Experts of a small language model.
Size: 14 layers, width 224, vocabulary 3453.
Training: a variant of Muon for the experts, 655M tokens, 9995 steps.
Below are experts of layer 10 (counted from 0) of a mixture-of-experts language model. Rows are named router (the router's row for the expert), gate (a neuron's input weights, with its number), up (a neuron's input weights, with its number) and show model dimensions 112-223. Each number is 128 + 24 x the weight over its row's rms, rounded and kept within 0 to 255. Numbers have three digits each.
After each expert's rows: "gets" lists some tokens that make up at least twice as much of what it gets as of all text. This comes from a sample of Wikipedia text that the model never trained on. Tokens count by the router's weight.

# expert 26
router:100163150138137142111131099108153140132118098114137144129132158140164092102121117174125123143101085110138104117124100148149112150106175119163154142180151161127164134162126142120148124115100131138131127093165160124100149143127142144093135127132109142135085099162112189180124100141121086129119110106134148104104157099091179148118109157118
gate0:159126088170151129124140103136147125164134116158126107150111159102127134118118156142132137111111131114102183119137110117099097143172166154099146097183150182119145154119158117087138126139159114131150155127114126154098166159092109140127143078087149112144158111182167145128098115108123138127115117110123125162131086134116178106118132161114
up0:122118141149157119145156164071151175098148167131122111123132155152113107130122115104072107142093108185169140098142131076125121140112119103127086122078138102139161133149080131106141116140177116124113148152106128147138131102116091118138147171101157125171110138110094120134156141093190080172123103113113085139095136079106138129125118090148
gate1:131138141126132155133134109156100142157130144142107149118157097106143134125106133126154121141093083119111112153151144153109120133149102139164116124100069129107120138133149111183118160134155096163114114074106128130188121145139124116112141096112118124170152141085064079125142119121162122138104154124125122131107104130168117115138133134089
up1:143136114129111118121151116136113131155090149123144154144114179147119106092186127121168139114118112090137104076127120140174139124116085114121159118127133135098131135105144133144136093153108164115137137089134100143110129150117114143131125177150148104093108124166111089165160138138095135145161114114136106093116151140110142166133097121138
gate2:114109129116131108110174144097092136164117125160132109150107133092118104117147145108118165121115141110153090138125074131172151155143126153144149097135139146119053126126135119145133111144124116112182138114133096118120098122095128148111082111110135100089079113116109150144162114136141116161108101098105145136106110084158152113128118133111
up2:130147117083139140138125104102187164089133106145149122165136162136149147101134146149174092155130108082083133152126154140134120147132074127126065139112097135096105107113127161112141143106136145140092149195126157178112104117148110080134113157145117089121132159147154128100120140163117133133130190153108145116133159140111119115108115143154
gate3:124107117150108143173162141115120139104108136093149143132127104114160154114071105172122159116123122155146120157136113139095125141107137130119118155114119139156151138149139141160144123094140129086141092101153120153140068098123134140119099096133136147114168164115123097142113128134098148111157110112184109104144104111105089122116128186148
up3:136180119120137095144108102195177179138112127129126107107122119110096155119166142155108131128145146126155120132118115167114122119148096116126167139151112094129172114088117141112144142127114161137146135152120113113112153144085125144105142155131155117166149077128086144110099134117170097168160146161156127084177159112130119137152107085130
gate4:073169107120142147134104092141146079143115122133131155164110156136151161140178149154122134118106084099166125126109136111111139120191098144158129061128139140117136108152132129161093086145093133094119137105141102140074133076118117139111141137103119083145133102158108130159163125127113140102136096151158097082129158132137118085122139149145
up4:130070135095129113156155072129112141119165109116087147094126117108130130156122118121152155112143172125163146126138113123082144112099103123101155151141159125128099123110148129131095140127139124127158094127133145128127083192081108115160087127162163093088143113126122150112157182135122120144140112113152170101126115116157140116118085168132
gate5:118115163116154158186139157112099129159128138126167107114122177081094084131157152136172134145111092161083125116072140136096098127138109118152147129104082112119126103171136178115105087131148134151142139135117159093146129171146133135126127110104155117155135114096107148151094052150120120140112129157082133141124123131133151113120121121123
up5:084121154185131117119131143125111135097137135124107158138126101161129141112159116192094145141108158122109139152122116144128141116134120130127116084089141146162148116122121094175136190142094141104132125163141096177140132122129109107160120130128130110164148156145137120155178163113125086116119117100130145096137163104094118176150124133090
gate6:178141132093135115123119174111147161108147086111138140157131137103122135094159170133117138137137150126128112134131112131135147125132117138136185117139102135123093150142179114113118135133111132150079138077139133126129145110115151159138123135116140166112112127105108119129159090173168099122090135171108161114122154145154151122110159157153
up6:083106160127184104126150088107142127087084182079089112148178084110138107104118114147148106126131127095141163116113148151086091148124093119111098102135139098145166130136113153135156102121105168073131094136114153117130091190129123110121133100108156138163132134133144156097094124113154165147126120141129115119134099120126115125147131059155
gets: "s", "ing", "ation", "es", "ity", " one"

# expert 38
router:090162129107115141110130133112155115111127103112126168117142147127150100147131142176118164119110109126105098169143129151159077125141154150148113147150122176095160155146108150133121175092130166162134116155171160154106139144125147133101129112143089132163103125157087181150127137153125109086136106111087157130102158093099116142135139125069
gate0:155163172133114150091105162094128124093124089132100199121160074137127131144155146118084134133155153095115095148134167148124114117112185115096148135127124136115111129134142153158137108122125122118138095134104097134108147138142114141145135123110155117134136090117129114131099127153096153132169126150130130173135104108159154136167136190126
up0:095103104113113142140089141109114151126115088083122116091130120123126113117127096121127173161107157122135118119091136119114140138135113087141150158144097164113116111123125136120105129180182178097150093171112147122110161095113106135130112102129168138134151168123169089128174142118101102147120124092148123121105136146139131087101103157115
gate1:103149090091104129127109156125110114120114135151104118103104125143154114131099147115122114133107142121121133099127144127112187089151127107133125098174168109121133143091163140082097103169178146160134130183083177134128176166120122066153127148139066157148116089127132086137140125162152128100118117117164150113176125115145119134110145158116
up1:131099145126141100114124117129110182122093136129103100138110157102154155149099096162108133118153120117143121147128146111077128136141144140132141181134107117111142147148166110109135129140151164137134132123118085130075169165096139139133084097187123136137136145136113109102152141122104132120135157087099130136135102179122184128097112102174
gate2:116148156127116134113080168130142133141117112120132117094126093133145132115145103083144106121108092098097149172115163126127068122108144150176124161151118126124149079128148142115114116129091146128159154167124143160150122127140122148145109133110132137176077155091127132118109134096121137136121109146116111087118153142151145136131128103154
up2:119085125073153121132113133127142114084104104086148147132135133121212127151150127121150129125166208114162120103110118087114164141128117123177124149128117155155148095115134157194146116125141114159120170113120168150141143158100121154102118117152113113110128123121174129165122117097128104113102141097131103110131131117112104139117120131150
gate3:145124162126175133118111136128133157127082080112146190144167119094108106144138148136117117176129118093130106105117138148098138129099160116143126132172163101188151104114066132130130133103146136126153150120115077134155153145116101098106103137125154139101097120106151122142125118124068161161107158135158123140145101123125138153120131146100
up3:142130125169139134117116109095111125109130148103113150152163126109160183111115114136121154105105131116104095123161148146135129132125123164098115143124133171096125138111147132120122064092125132134125145112114147110094137115154124125145137157130125084160143164102149100126117108137124155150098102172111124146121113098135171113128094147102
gate4:107141184118092121102119095120171082135115098119163129115130141159100101124082132097112148153143121140143099147116117113157128088170158108141105124135097136144156115105084135094165123101158175146148134067146164136153141127120148156138126124110144095098130119095158133085087123120127118141113165147133133132097185119076162141111117158118
up4:104109145110097154149140119093190144117088124093099093126120114114127104116153108134171138090120156111129183125161118149103107133130131122111101124117142110128133157091163129167141105153136093161165099129146147110133112160120098124134105159113129105111176136115114150137122134132111158128154115110124119131102130145114134157113104114130
gate5:097132134123144134128096113092165100133157137086115142104103079131146130106134143076090115106150128133111115179176118116094142180108115144146159114096111162158147125147145131107119141121138160115155119166149181156143104082107104129141124094159114125159126133079135120151132069150106113103100114128142148112106130116118087110107128145093
up5:139138110161116086136124160145092121105119103127145155088115196128150120128107122154129137121104144106142141117089172146111146141127130127113143122117129113108148094149123140133138132116088134135079127089105093120179172158131129079083147102125180129134117121149113124140171137115119136189116127121136137148152110110096114143103138134130
gate6:093141128118126152143084138094124111085115146151102141164120137083142098143164104104136160150128146113168136125121129167137134099097104127126113140114190119140151116191149147190122100116169116115159088111129132176143119117167136124085116134118101109113110094106119133095126094115114161136129132144104095132130164132131150155140150125095
up6:126136122125091137131145136164110096087139091135125168172078096100149113081104110115110175086136107150158123113151117159105115145123138137115142128107151144117153155102154150134109156079078171108109144124127161109127087153167106153089125134095131122113131099137095131117136082105139153151129182141127102128121146093174159143117112110175
gets: ",", " that", "ol", " which", ".", " al"

# expert 54
router:128153158126138153089123115075141140061144110128135149127153139120133087116065135168139120158118096120171122138121108144157111131137154115120107160160159155128170116147106178101138158124095155134104140155190144112103116149116158139103123123153126155140111117123122133146103107156155106156126116121108147096123172099096157147131105151091
gate0:125135146089099105149144146123118107133171149112123116101144136175124116156160136140153120121156129094131129119133151158165125113116103125101156145127143132115145189079115141141132141120130089134122133121127111131136106096136110138115126151149075155148148148148148101172150135135124101155152169082109099124152157100162149115145126090130
up0:127112088168089158163142126147149098099124133086098097108131100132127117126147149133108123123121086133115115138105152123140124102092134093124151125154150113138083138076149142175153131100141149122102111113142125049116104130119149146133160171153123163116158112134124139177149162131143145163148138116146157141111160178136134140103137093108
gate1:147195108137142128149138118134124118112115150165078154147135162104108095155106128134100147164069109138154167108161128103079143110145144177131151140113141155138124143165122153131167150113141118142123124123151108143112134131110085125136096169152111109128151119134168111086170141104084146083127116110144135127174178130103149125129120141126
up1:147115141150106165160129133105106148109117109165105147138135163153151139151145150127095118118060121120139086118154129141101128130175114104113101142142078183158149158118066111136112116123125141127133114101122115186091122146105117146107181154172136131092172137121173111133116104131138141116090153097122095106173101148093127086164140159109
gate2:118120166172142131122116150117132144111144107139098126131100074114107129177138116161130107126110111156132089144083159130160111152162109109144114115126151134181140169097138132156150119136133103142126160176116104075113142137143169127087105132113104159110148117166133110186102092135119149121139130105145128140113100156172083167102151120144
up2:136150141127122124115151119134147135151136161111154110115106154081068101111126066126102119127132125130127135102118073086092089129146119150127144145117070125116074116146129153093144146139134163098109166121128112057148142149102095175138159164106140113125132147077130146116082105128134150108131174094148141115126139118095137105153152113180
gate3:133095151135126122077117114079139083126138139080154121098084119114155085111136136146142110113140145196132130118129130124102144144142172157121116162128159156092120101174112121139135078127138143131088179093133112144097120156122156109128146129139125112140139152146120139136149146115139112104114083135141197111103082159093184146111101116121
up3:152109150114129091127121118115151137132147143079141111129145060125118123107104137134135118128109130110105167151134100110069075131121139112148141123167111094111151145086102112125158165098097130147123152103118130136145137137138085095105113134081111135165161113114136173149120130129178104124110170128096077116102128118097120121079155117126
gate4:155142139148110120129153100108122145140129112167121111091128143144165143105108083152157110115173154151131106137117108138160132080167132165128112121146123093160167083119123137027108110156121158118156158131135114158125149156136121114161145135128098148116097142076139123117161117092117124133123140108110127115080147112150149180102135137143
up4:101138115164147127099154108164153132125170148082103141147135091117154141171105110123167170110136118161131148128127130126117143132163164127142118126160117083160120120145115127077143091130171136102082078120116101156130120155122162125141147117123117128104095104123151118098139127114151128112127140168114084165119129174117105169084190150117
gate5:126115146115091111102129137114123146163112137157188133098131192123073110114102128113118144132170148119126105135084149123115153157138164157135112149107132111121087111144115147140123122112120165137068091164114161155138123136141148122104113152123132089121140163089111167123137169105119142168107122170120155128128188112129131130117109154196
up5:098105132149127146116133182129149095126129143174170152136148144095150138097075093152121120139167121121118100121131125143167144158133119161137094125125130127147105125140095136124169098126186122146124154159112148136156110099079116102139143120141089142126191150129106110090191121094141135143143111123162127137108180141147103121087159133129
gate6:160147155126136124152127106096100127103170128130120100094140126152122086125106142115173079205167126144136136106145102154094109140116108075138159162123095112140129161114145144129152112138109173112063166152153145127106115125136136117117119163105095097133102154125098132113124133142138074142119096143110133112148110117096121091132090132111
up6:124145114131114161131127145118128169155093123142152117125093146126139142110094117137142130086112134135121085129126184117157156125129128171129112119151166141128101092129094121121081135132167084128150093142104113118177118104130088153153127097202126152101154111131128107130129131081134161134156127095148112141106138171124128155123190155107
gets: " |", ";", "|", ":", " —;", "',"

# expert 29
router:127167127105097132109149121078151131114144066099140155117132137133161094122086126143136134154104103123123112134126113143147097140163146123148147115182124154102164152172128165097125149106107118172118129154172157101077135169138139147097130100143115139148104134146095151145118113151128126110132108141112159093098165104108154146114104161089
gate0:119159093160108135111126084155139119108093142139181147157101135147095076151139130111138092087153115148108138138091112092134140108118116120131107141159128132102137160130104101098098114145162164099128167111135117166163066142131164116160115106125121127110146167100153072119143148199123169166088146140112115163095127136120147122094092094171
up0:147109158153131124126137102154101125132135137139117095094112113102144139100093132102142136170166115097126144106162142166119149122112101095102101117155094121138113108110130141130089141088111102183105122100138126157162163076131146086122183152118147113135133098120124117147124120082110105137157132133156131128149123136083139116107136103101
gate1:080138145103117109158109114109119150127134120123145160099116084111131156105134158165099105125124118106149112114142136105124152155074108142125136117115105122180144126152147146132102113116161151122173159104131148153111131110115121130077120073137118143109182116131128157141122107126143119122134114126095110118134147139176109140139138135171
up1:141103170137159117162126138096127138105132153087151119141148118148111130097137141119121134125086132123160094144133136086099110104121117118122134126133132121138150113138108102156120149139176150163167104113158124127131128117117164125109083106102156105149124142095121165170137118133120111100161157096116159168183177124080059137127121104144
gate2:171084153153139115128127162111096152123155109169152105105136147111121115150122143102112085105174134131155110106103107141115150143121129131119130070124112186123159138109141143119125135137098139156134122142133112073138191127139129142128123125103176099173153126086099190130119147102097104120145115103135142147131125140124145132086110173155
up2:104161128113113150100125119167138111123150149125111174161113132148133140149141134140100146112094141127134158122130132103154141144111113156118106185135151084127096101128128067119179117107156129097155114087115100144122094145140121104109143106118152155123124166187141075148121115154129109148108138141122133116136171078151118075140168102164
gate3:168096178140120175141144103110078117114066117143166125127127062082100139102111139168125137127122162116147141119148141142117120182091156095122137107162144106133097151146077111101162171107107123096129108064088146140123164164157149122125142120118125119130131110105140143125100132125101075145111118120143130107157119173115106155141150141141
up3:126113083142150095140144142150135145089118097142104110134133174100116090157102114105109120157157094182115154133095114162120129162139153129139090138157135090081130131150136138135130161125053064133133166120107150121162117122188139143120140131112119140155110108129159136113095152144142130115123160123143136130122094130117130159106135151116
gate4:110093109110115125130145116139127150136126169100120171136152127116118092111176126112152126152125136129098144098081114160102116111154110127136126095114148157090113086123120150139154081124162131133094114127139143146149111163117137103149128146093129122167146137147167120150083123109146150138111156136085096090137132152143149089155134099121
up4:137107111172159095113146104117137139076150128088155146116146100150090160148112131116112124143092104120121171095130126148150115128106099131141109157132126092139156175101133156145129120097129126115134134167099114112142112135126068055157109147135119162107144118112101122142093155113116104177130155083107105157125122144112107119155076127159
gate5:171146087105122139118145143116145096154159136169109109164164170137095145130139154097119126104131132133188140183117169099157118138134135125103159149167157143111108087164165144138128165129109132129114118139126099090099145101097126134129112102104087100140135108105134142118131142151126153141122138136113127078109140109092158148090129098153
up5:136189131111115128161157124161144105139150177123102094163130123155148166146126103140125158086094092104121116127134148175156127133150118159111131185136132152140147109127136142140108110128128097107155135126125122092127097130105139129135147157111076117144135152111116098139168129128091159131107133140098108116152129099115113137102152127086
gate6:086143130130122134143116148139145077114097137143176044132080140140129118140101163104142086132139141099150153115168104154143141131135115095115154116156126164116139095111114138107165123115119112110124156158110115122128130114099119126149095158087140100151151102105102104149107129104113126108128117136169155102114111148174151149149107147115
up6:162150131156165131170117140135117112134112091111134119117074100128064102133162097118084117129109124150158105126151140143145110109137120125134082114120134141119144128141110122129130160147129123130170132143143155116116133069140138129096119109106165131149123127146137110106153120114152121110112152137172118155175141083141126068116141113139
gets: ",", " was", " and", " is", " as", " were"

# expert 61
router:100171150138109141140160117129160140105133058107127126127133174118180125113131150153106117143106063087134071131146114155148092138144169160130139137137140154117165141148143158110149135139110128109126127123138132113094168152121143172125135108149109160116083124126110135153098113138133135138126118133136143105132162118105149139110090141114
gate0:107137125169144151099125107161144123084134167131135138142126153115127121141097141092113126140128139142153150100082120111121141114150139110157117134164069156071088109096154161118148138117168138176140152144116153123126148181132119185144140154133116147095113113163138123123118109090117143107147135138131140122127115122157135142153135151092
up0:104123114168128139132150154138143140180119130180101136112162146131155111170131106073134162071100100126109100156118111136129134116090130126102177144165141136134119142127103158154098103084137112117179145121122144126144150128153105177117109151105144133104127154150093138111126121148146155150131165133088132118173085125106132148131138093144
gate1:125113158118100146130167134141096135118118104111144141138130125125146151106110129141116137128083115132142084137152132170096129128088137126116132100173112146114172130126063146141177190153107160138124150144141142098152122109128088176165132154144135154126157138133191115087173149141102133114160115159119109141160119100164105099135152099133
up1:110117076120146111171151153094138165118124089159117122110136118151148095138110142144133140140119122105092111122057133137120077094132127106119111141151103135130154127130123105143127176078123132142108117135140138134129142108134184142106147094150141132159152144134134126186137133154133152128117144114148122126145135160122099112122109123115
gate2:104132144120134157103161114096108090142095120137133126164081129122142130155089144083146138103151111123153120108082135150098134153136118127123135156089114103128108132142070163185172121144103123119115149159126101123115157141103131128127115136102124129158142107109134116136111161153129118164122132121128077086129122128110142111146091112144
up2:120120110094170127115079128127147158120120123086115149106136113145136119115151135104165110121128117111217159089181133146136173087109134145119153131119109117125138140161099130147136111127104111153112121098173124133125121088079166150180117133120107110140161104165118131120142128071139158129172142119108125152144126165160104161177198151113
gate3:128102123129105106161143121120079086127158126107146103106152121147137154171112097113105163148137121133114131108131079143131107122126177137155161150095172131092127093131174125145124121122130169122113131100057170147121090174114139087116134101134145135132139141138137122128103152116132104151157094128120114120176088124140102128124112168146
up3:099079127147120101162129118136130150127119138128101142142107061124090134101123159142126102121124142144102046146106127157133142163112158161099155130123139158199095154117118111135171165142111104118137142160151107152127107130109096144144103145127104135118096140141113120125129123134146114098149166141091109125116136130134124121168142130098
gate4:114187131123115110132135142131119170134118117098143138113101157126114113149147153123133107125130148146119127131100112114112120103122161138085161140102101101143092120108128164136117145131163114118139115120045132149173083146093129126146085113148160119085157118128132141161162114140171138184099094137132106133137138139140137122207135159095
up4:154115125133193101094127096144153165073136133128133105146126109126140143114130096158148166158126115117137121173123144125149143131112118099105123112151117127151088101129135142151086115090143164133148117131137124125118154116110118099104104121151139133093115120152141158096168134127130129146124151117148134108098091150118122115129109179158
gate5:117156089178175144099148177087091160146152113086105132084101129127078117148135145111107167131113129134118094101083104120140117131127110138092150159108126099134121152148140159142093104145138119121148162129142094109161113143122091134128147127107116132145149117129169123161132166145116065157120105144109096091170151101094086141120076156166
up5:118097144140127108111135108175136134148105120121132118159139131137129101109128085091161143107148101184123099166129127127135144120177129120147143174078142087109113097151115137141156125109144145113156157137137116157142119131117077077198141117167161136117126132126146118101097109108143114117138131124145131083096119052087088124130126111117
gate6:155098124153150163135113102121109160127129109089090098132104134113138135159152173108112124130153105112137085161123110184112125116161099172111141130140098187120177110167125159155157108097157107120069136109110149138081113153111104117140102126103134087134152132149151143080116099155146132122155135106156141136128151169102184105156136140133
up6:084112120129104109129145105135121136127151102102113072158151111145108120059147135147155129114176140086103143089105144141142105103086131104144100139122116103119076130128122125136170161166101131103119142146143104078121132126142129169130140148153136141136141153135120167124132101106152132160140098113090135123177107121133124120122171146141
gets: " and", "ly", "ical", " not", "ic", " n"

# expert 20
router:107154104120121140098144104085145122094127111092123148123149142159146099116123120168103146134136115110134106135111095144140108156114141121146136139182145162120153137135124132111108156095102154116118145123163182126086104160115156150099133115142116165131109098161100168181130126140141086115127103102125178120079162100118159144125096169101
gate0:104103092180140097101138117137126147132130080136150068128124090163144154112134112125077120152130148129135152155130142149100116139102117120126085111159121127110098123132115114090172152149163151138105139125095147106117138171141125134107155084128106158136108139139118116099139155132085108138128182154132141145172128135073130109116134122127
up0:124117119105145192111151139147103135100135106084090091140158147091111123101127167148111131126134047121151160108156134157124110135142101088085098097096146138117099128083099114106136136131151118093152130121131128110104120142117116151129124180129110174110119083114151111075144154107112139166127145145167147128122132143151124175162148122148
gate1:106107099118146120140104160131073158155145136127117123129128167098173137117126086103101105094111081095100128163080147151120100137096130100154162164138118169161148163112150127126137168115111141133140139132127134143174090118130135137121155131128097136195155148142139125133141142094145101147136122141170141148132139138133090132114137102107
up1:121122097158147138100080119128137131095127107096116167092123102143117126137156131107134183119095137128156090144170127135127137112131147120130133105070141144122183104150122132093169092128146115118108169145173104127108111143166120098114101091130134118188111138129157153155127153147127188120136195125121150091116150140114150111118131109131
gate2:117109081142132153129142148144147113097118126147162115153109091113182113145141122112131129135095147142129147149121130116121113101147144155134133151158139152177145124094091116131136156116121136148128146178178136138106109092110112109140093148132146143166090139185126146150109075108103161145092100129133152121116121132105148146142100128127
up2:092130118133126145173128165122106101150145126142171103132146130116132173093125119103147116166157136135113103155169181130133142131160124122137093105130119124142154094099129125130145119119143162162092074140119168145144107117051094128140135105122142168150155131129143123133113122122126153145118121127142118113106141083105103133127115130095
gate3:101124094136103134120128152131077087115126102089112129179112133132134123142146146109096079107132149141104175117146146123153167128173127134124122110130086126095131103102156107119119120122141120138160088169119128144140186106099127127082102091115108150126127085161137117109133123172105118091143115162121149111147119147110172161162120092124
up3:146147137132116121119117130155179133146140140130163138102172115139125136136098160098116123107144119118120097087098110113130154170096141138115137155097087087139129146123109149155130138100104153136144110146148180125177097140169137129169178137138150092146156180124154137190122136102125128168161091149112152112114158122119110128100120160141
gate4:131167074113090136165140136152141104131118146094140124129119142129113110092129204153160114172141125142163118154104133096132101114158121160150058168100116127173194138115119189155123115148127118154135126112099106146129136133141146140158116127196104124112119122172128104114117144125094108096156112122158132118111077126090121139140152128141
up4:142100134146170155130087094132098135144124129128119137126156109115133158113167106093172134104128144117149093069108128122148145108125149082142159099138152146135059109144144140101156108161149169137067098127129153062109087113150142132114140116124106125127130152149132098159131157131123096159083141149099165155143140137119102121153132116124
gate5:125119149120115150147129161149153138172144146140126126114095182150136149127101089076120145176143093145114162176125142130099127106134156113142160151134162145114099139137143175110111177097107163113114170113108125134151090159123151134194127131128133103136105095110115099107136125120117141171118133097140145123121105078123138140148117128146
up5:122111146127088124135117094123105129202084146096154140126152103132116120168128150128114085168111114084132151157139151112121204091123123133145167082117161136141123130117137165159154138105090141172121119154187121124156164127149120086082115136128121135104115116113089083114152109150112123144122112149087119110115135126108138116095113152137
gate6:164147150128119085142064108128130103147117143121152097112133156091104138079173127130141131122130159157148172106113153116114155142163159105150173135158136134138125103146095128117184138169085123085117118106110102123119117133097138122115140127123138142164110124133153150088177163091109122150153141118154068101112137155147107151128113105173
up6:144147126127108132076110124113113086150162116133093115085082128102166113092162126127154145095164130170138130135158124146077143135159137114147109103120142140106095105148144128135148134106187117117127172133153128142142171146094146142093123126112174141159156071136139135117139122142164136130161101136130113135117134157162103161110086151118
gets: "ed", "ing", " with", " that", "ated", " up"

# expert 51
router:105146134151137136148156075110145096090148110112147169128137139105137108080102110159117130114095096115131107129102087160142123152131153158174075162131140154138143144146140134114115148109109130151112121141138137095087151157084139163111118114133103127141125128132096161168127123165126125126102095124105142094114155099117130141126108144130
gate0:140100168158156117096102135132118104139123127087140156161125118124119129142137158155092124140124104124103130149151123134183120104135138159139125145119147178093143101156098130091129121118123122092168136144104197164103176140119071101108100106135090103144114086153118172130138096159133118122127069133106109109106145157107167146117139151121
up0:108123133094149114179134131122090162155119134134133127123168103135142178135167118132192144133101102128116121120111121107143133100131115162111131102159101084174113153112107158129148165147132107158101083116156123140129104131127191154142117136122136162105064126125123128125092148131113146099148189156148131164121118125118081090126125124110
gate1:054169160131145147099056116102157148159136105144152155120134113131118136115120155096125107154155120104118124162147115123106129124109138105128113117099129133076125130106121124099169121101129106122184152149132102110134119154101092131126177137103098112109158104169143110158144086123142111130125138128148168094163148129139143153144138089130
up1:116126130121128161152101147147128187130157112117103107181104108130083162094114144136093130130135158136157085161165100173137123126135176122069113134142095084123153139161168136098177109127102122122160125146142119127119123179129117113185138120098140081134088123129087095142161093136086145143121108140141181100159147176155155139118138123110
gate2:155130149132119096159107131066119100130109127137107137142102094117126113108148120109140143137125102148089102155175103115121107134099112108136151139100140156139167158106149101128157143134134137147111161148098139134126122153124167084113158136116123107141101115105156141087108079136115139146109147122154175114133115138147140092145123102137
up2:136130109127123154118103108131119117141124128102055086129150117134114136095106136165150126110109157100117111119199127144098105150112101120136176139103129090127142158125160139141120154133149131134148173183125145137107119110111126125124128117149134145095138081061196162121137145165129144150148168137184133122145133123139095080137153184139
gate3:116128124116138144141140123113084080133117115128110135123138142165135099120145140123110078129108137124125131119164127084151092116100188075143068121135127130098144139154121157140101100142116136117116143097125145159128157144117117084114143142091114140137160137136143154109114116128111148096131133125172104109053174139113109183119098111084
up3:118122130129161096156139146123124156116137155137141142128134144121095145134098119156155168143135123150119130110137153148124166154126109150105118152129093124122125126104099176077141125112147157150107103109134134137159137094126127142127149129121165090128128115140110128092146113146124130159102124132095127107161152148106075111118164110168
gate4:110159129124165114116136101102135131126136167095128151070118144102098155130123114109113129141143152095149170066074143137127121112129156165115089152140108109073173096126151145138097126109159101147127151126133084163148089184113107092136097144107117157139166117113128145099127109127157129100127129125122167128112144144171116153138129141150
up4:099140121126128139113163112134082108080111118114099136154065127121128104183129154119117096155123127104121141134113122129123160099168136146150113169139116117170145126138112148164110167099104196096125099141120134156134129121108140157098084137082177133107104142099138086156105113113166193168105128116114086110146167118174176162118138123115
gate5:109092132126107124105134093118079089086147142117149092118140072103202153139105116123119161114107109106106142155126182126109124126139187117125113145113116162099210116162091112093136134138089140122158110122133151158128156128121136200118130155138117127151101173140136073117152123113119138111143135149134092150137123154156135090116104107138
up5:144092138183119112125153106110093134098121119127148110127139087132125126157103128115149118150109098161177136169099109087118123114107117099151112134158143106110160123108121100144178133108113127132148120123150102127116121145182131106145145160107092112136116136134127153138168123156128152131087127077121128098181110139096124136089094122175
gate6:137128089095129118136102144167106116118148159101157133145122110122130124144137090163193108131129121137144118120162124150078157119137103078104137162136124108182160154111087121137161147121138130140100126091115107097082127075096135113134089141113153149118099125157104082131085126119104129119177138138153135107166108129102141122143124113167
up6:153157131156104143131112143080077116174168099114116119141133136130135113125136139170117102137095125100120130142114085140129115147091121164110164134096146109120117121107077119142150140094147101131128105085076140115137135129120098142094133147111097125112139142124117127090082115138100139168131111148104098144096107166147108144101178185110
gets: "A", "R", "B", "S", "==", "I"

# expert 33
router:112137168108133166145109114106149113100158129120133148113164140100157071098108114138135138121107072083155109129119090133159142177121139124132131155150130162113148142152128156126127178119070135124095167150127127103125151132090165150115159123155112147120092092161138139142106097129182124118141113097090121118120156112096144170137112133095
gate0:108147105116177125154101114119121117084190152118140093083136166126161140088156131141120096134169084126123116083164104127115125143118099138183136212146132093131105113126139133114171192135121164157107127152128118147147109140116112092127130133118095130131125125095138117135104118109136135147117137127143120129091167114130144164126145119132
up0:119101114136154130148115114141154150077115135129121173124081131110154132112134158084078115134149136146132098109145175133167168127155109135127169147124075146130130150139089133141174131153141152118120134127126116070133188186133121141157126105148108144141114107100148151121111138076123131105082152117153084202132107109176171121131095125095
gate1:078130121084140170131150125153135117143140183146112150126124099100126139107113139089161107155136130128083102105100097128136134102114072144130167152161091126157124144123157140125118211121159136138077107165108173116131181130124132118089156116143126140098188126129137105129131080131182148123130153118139124144108167101176142119140148167104
up1:094093116114135166121130078114118088120137166109144148121110136141129106125111088109115100140127124100115096149084153162121113090131089111146134117149111140113152127108126132143113158110154120169139116135121152098161177103136149136109155135100149117092099148112142140125093099110140150170129178119149137140129125135190151103164130167108
gate2:155111123097180159098112127109153144156130127146154103167103154138134129115135095185073105129082101097118133135096163124135133108145109116123160106102161152143111153173106110126128170083170126124149116179111109052164123158135146135153118159135142140119166117171140134145139125138119169120106142108112093090140102148113110151104118120121
up2:121120145092109107117136094107099134108101108119128157127078118106141156092145133109107157120128064092114177138106136124155120134157150150111169130131139130113128114143127135153145132143100176122116100181086123105111098132119130068147145098128151107098169094133150126127135147111160095149111109149159132128140107149100140141151133129113
gate3:120150164140078120106132138124113111161145123136097104099133149144146166119126155084124113134093147122127109146137117096144156157166124104084117053143142126135144087183164134117126114151144144123151152076131122148131128129120096145079123143132122125154129151108125114115162109129175107151096043136125080139170142161120125111151118129085
up3:086108121130133094162162174110121125105129104096143107136078126125136128122130127112155127054209119134099104127111100148161133116133109135076173136141125134136115139128159148137114129118122134104162154134156138158180095114137118110118130141158124180135144135090082129107150101119167138147152150157098190103073114101091155130131113105128
gate4:177123147118108111138136158140140135145127139102107083146157131134145138114105128196147133142106120134120103137112101112141123158173143135128165122129196117148157155147132156121112128128101130156134085128187158092163119127134118151155107092125137118150115090137143115147115146127122136163105112174116140109070096165100143120083157126143
up4:159108151100107122161113131125151156075171129123104138133094144086101087173114122122109121117133129123091125144152118160099136126151157138109125152175149140109133134115126139130136137127089140155134118142061115147117114113130133123141101110184118139109101093206163123135133157123120092121149133119120108138106159119106133127140123168154
gate5:111089168111155137154104119079167175116129149112135148113132144111127153127134140130096116133135086116134087117167135145114102155083083078128119138105118123141153110150110120104151084149121123122166157156175120128101165131103132165117138123160182137167114133135131137099112135136168068105097117151143101137094126151159104076120132147154
up5:135106109129124124153110127120128102143170134089152160148184125173165069104151126111142148109130122114163115112142137136107152144132141140156103128108128099104093098122154144100147153152103148108107140124145103101155128075090135146158124160144087130138069154144161125081096138131163160132130104153153152110138121118087085076110113131100
gate6:127093154117130131123151101122126118110154079115093153142109141081147138068158147135108126117098136097116141184128114147142107119078143090162168125131121138137145126110134125133108179202176117131109139146148138119141114183138127104174113119096134173122102093113161135079102123115117129124157145144090126167149104116141105104112086125142
up6:107171117127098130052157130104160143180126110107131168121148119114148138128143109132139138152148107104135127102173127130128139142135137138106148158146100134107087102085104141100097140130147145132138101154132088148109136163116133119102143108152106162094076102157101130155144146111122121120132095138111092130158140122114141130123136143140
gets: "\n", " |\n", ")\n", ".\n", " Mar", "an"